Experts of a small language model.
Experts: 24 experts in each of 12 layers, 240 GELU neurons an expert, 2 picks a token, a softmax router, a shared expert of 256 neurons.
Training: a variant of Muon for the experts, 709M tokens.
Below are experts of layer 4 (counted from 0) of a mixture-of-experts language model. Rows are named router (the router's row for the expert), up (a neuron's input weights, with its number) and show model dimensions 240-279. Each number is 128 + 24 x the weight over its row's rms, rounded and kept within 0 to 255. Numbers have three digits each.
After each expert's rows: a language model's description of what the expert responds to; "gets" lists some tokens that make up at least twice as much of what it gets as of all text. This comes from a sample of Wikipedia text that the model never trained on. Tokens count by the router's weight.

# expert 19
router:109104142111131148117156145113108127166103154112153102150109111109132123138099136143130113150145144129034107121093093125
up0:149128121109121080135124097130133173123128105113067140141107136153127104133152123129103141095140125171118129153104105117
What it handles: Prepositions and auxiliaries. Prepositions and verbs after a subject or verb, such as to, with, from, by, that, was, were, had.
gets: " to", " with", " from", " by", " was", " that"

# expert 23
router:101090166125134118148148178116157092150176161151117213128118106146117155147155124202158098124130127173169076112165099132
up0:134145116076170125158129105140134114143135137172108175141099161128136187111144090129106135102159112111160151123103124132
What it handles: Table separators and units. Pipes and spaces between numbers in statistics tables, and measurement units or symbols such as km, ft, kg, mm, %.
gets: " |", " ", ";", " m", "%", " km"

# expert 11
router:162142151156126119100132137085119126104131075114083114130129133148150128119140122113095126132098122115091168166125134127
up0:116136103127121128146152120150161110087119148135107101126175119148123093148110085135139121099157129138118086120091148121
What it handles: Suffixes and and. Word-final suffix pieces such as -ist, -ge, -age, -ly, -ous, -ic, plus the conjunctions and, or, & and commas.
gets: " and", ",", "e", "ly", "d", "ic"

# expert 21
router:133138119166100142090106128138117143157137163090096136111157125121122107139136103154132093154155110129181171137144114122
up0:115166074124108144156104151121115144141101171147161107188133097094145137128141135141175149110110150137155091143182109107
What it handles: Sports terms, place endings. Sports words like team, club, season, Stadium, match, and place-name endings such as -ton, -ley, -land, -ling.
gets: "s", "ton", "ing", "es", "ley", "ed"

# expert 7
router:112120157106097152140149095133137058162105112110140081135151128129116117119129127155128122124152129139098105162144141140
up0:150137142161133145116104111128114148123141114100171166208159117126144102126078147075109140127139116145165051146170112147
What it handles: Clause-boundary punctuation, connectives. Commas, periods, closing brackets and quotes, and connectives like however, which, who, but, and after that end or join clauses.
gets: ",", ".", ")", " and", " which", "\""

# expert 9
router:077077113112086130107148139124155136141160138149146135087104117136123159153110154158143143156129111125145064098175144116
up0:129124130143095106135150114153092121069118144129128139128178143124103111161140118103097127151121130101089129124099136138
What it handles: Table pipes, month names. Pipe characters opening table rows after line breaks, month names in dates, and some articles or prepositions in running text.
gets: "|", " the", " |", " on", " in", "-"

# expert 10
router:115117151137111136125106137163128102096136111106128183080118120122145158153148189138134112124134118112109143104103143097
up0:110140142098148098136095099125112116142133143154121120152158078103136150105145173163124143160194149149135170101090116138
What it handles: Foreign name syllables. Short capitalized syllables and letter pieces that begin or continue foreign names in tables and prose, such as S, Pa, Na, Mar, N-ur.
gets: "n", "g", " S", "ur", " Pa", "an"

# expert 17
router:086095141116113154169128104132130086115155097107147114135105122106157135090132152125111153147107115117147134124127187130
up0:134080100110086124152142141108118111121114132142119110125152121123068152115100086084162121108171109087109092128129137124
What it handles: Line breaks and hyphens. Line breaks ending list items, section heading markers ==, and hyphens or dashes joining compound words such as weigh-ins, air-to-air.
gets: "\n", "-", "==", "–", "===", " =="

# expert 14
router:106113141115149125127085104119099124137149081130145171125133104182093188118125134131121160144141152099160115165098152144
up0:147171093107178131177142131110134105156126120162166108143122138122103162142121154082149141114175073104104153117156109115
What it handles: Of and quantity nouns. Mostly the preposition of, along with for, percent signs and quantity nouns like part, number, total, member, as in National Register of.
gets: " of", " for", "%", " part", " number", " one"

# expert 13
router:117152092118125115097165117049115114127090125134136138117148149089134135148149103127129128099116172099147157146128142101
up0:109118114102146137095117134135169134170125129175142122136151143127112103151150137072133112137106106121147102136105137132
What it handles: Infobox field labels. Labels and first pieces in infobox and taxobox lines, such as Born, Location, Coordinates, Genus, Succeeded by, and letter f in Bu-f-onidae.
gets: "f", "ed", "-", " F", " Born", "F"

# expert 12
router:138153106113095125089126148122172127108120105131120099102114091085130152114117125094117160117106143114090102132113157132
up0:123142133098121128148137129118071107133114107134191095149110126123117179150120121129140115143127114113104149164110181174
What it handles: Mid-word Latinate pieces. Word-internal or word-initial pieces like st, p, ter, ci, con, Pro, found in words such as Sp-angled and indu-st-ries, plus See also.
gets: "st", "p", "ter", "a", "ci", "ri"

# expert 5
router:061093113123130133129126111143104110064160109124188112191105138123137114159124114141126159131088127149075144128131179085
up0:129130126132141148136119164178136178126137091113124174155100096128171148126112113127174136096139113126130092121162149114
What it handles: Digits two to nine. Digits 2 through 9 in years, coordinates, table ranks and km² exponents, such as km^2, 2-003, 73°3-6′.
gets: "2", "3", "4", "5", "6", "7"

# expert 3
router:055077151087083152135125096128154127113127122118133127130110137121121078119118169123124162108074110125151126139129133128
up0:107110130081147087172127116092140176127175123137148130085118125139186131171120164097127100132152137159114079116072151125
What it handles: Digit one, years. Digits in numbers, above all 1, in years, decimal coordinates, times and table entries, such as 20-1-5, 179-9, 0.0-1-61.
gets: "1", "7", "2", "6", "8", "9"

# expert 20
router:148133136128160139100150165113126175159167202173139139183106177162145146083130141120131144176120120132139136105111116145
up0:147130045114155134200122145139154124060105145149130129121144130146115121108127112156120107094164093108134113102129106153
What it handles: Vowel-led syllables. Word-internal syllables beginning with a vowel, often in foreign names, such as or in Bongiorno and O'Riorden, os, id, ang.
gets: "o", "or", "on", "u", "id", "in"

# expert 2
router:087096160137137183127154086148128130162116098120147191151167124130148106143172119116132162136096123117110099150131136095
up0:145134159148112191137092112112167102099157137093109113116146122135103078119131148114143132121069093149125156078104147129
What it handles: Separators and labels. Punctuation that separates fields in lists, infoboxes and tables, mostly colons after labels, plus pipes, semicolons and dashes, as in Kingdom:, Strikeouts:.
gets: ":", " |", ";", " –", " —", " /"

# expert 18
router:120115154123118141130115119175132099129116033120147113184134147155093116145092148136079132140131140184159062127149153150
up0:112134128103149133115151095085085154127152114149108105103168122129131133135138112159145164123103132127151111130094148114
What it handles: Zeros, quotes, symbols. The digit 0 inside years like 2006, plus opening quotation marks, dollar signs, brackets and backslashes that begin quotes, prices or math.
gets: "0", " \"", "\\", " $", " “", " ["

# expert 15
router:115110194116136150164128119161135123091135169098132111113140091169144145130145121131117120114135160152143074109135130091
up0:134146151150140067155127153144157104095109091115184125125158081104140140139113137115104152105119164139152118122135142072
What it handles: Articles, possessives, copulas. Articles a, an, the, possessive 's and apostrophes, possessive pronouns his, their, its, and was, is, as.
gets: " a", "'", " as", "s", " an", " the"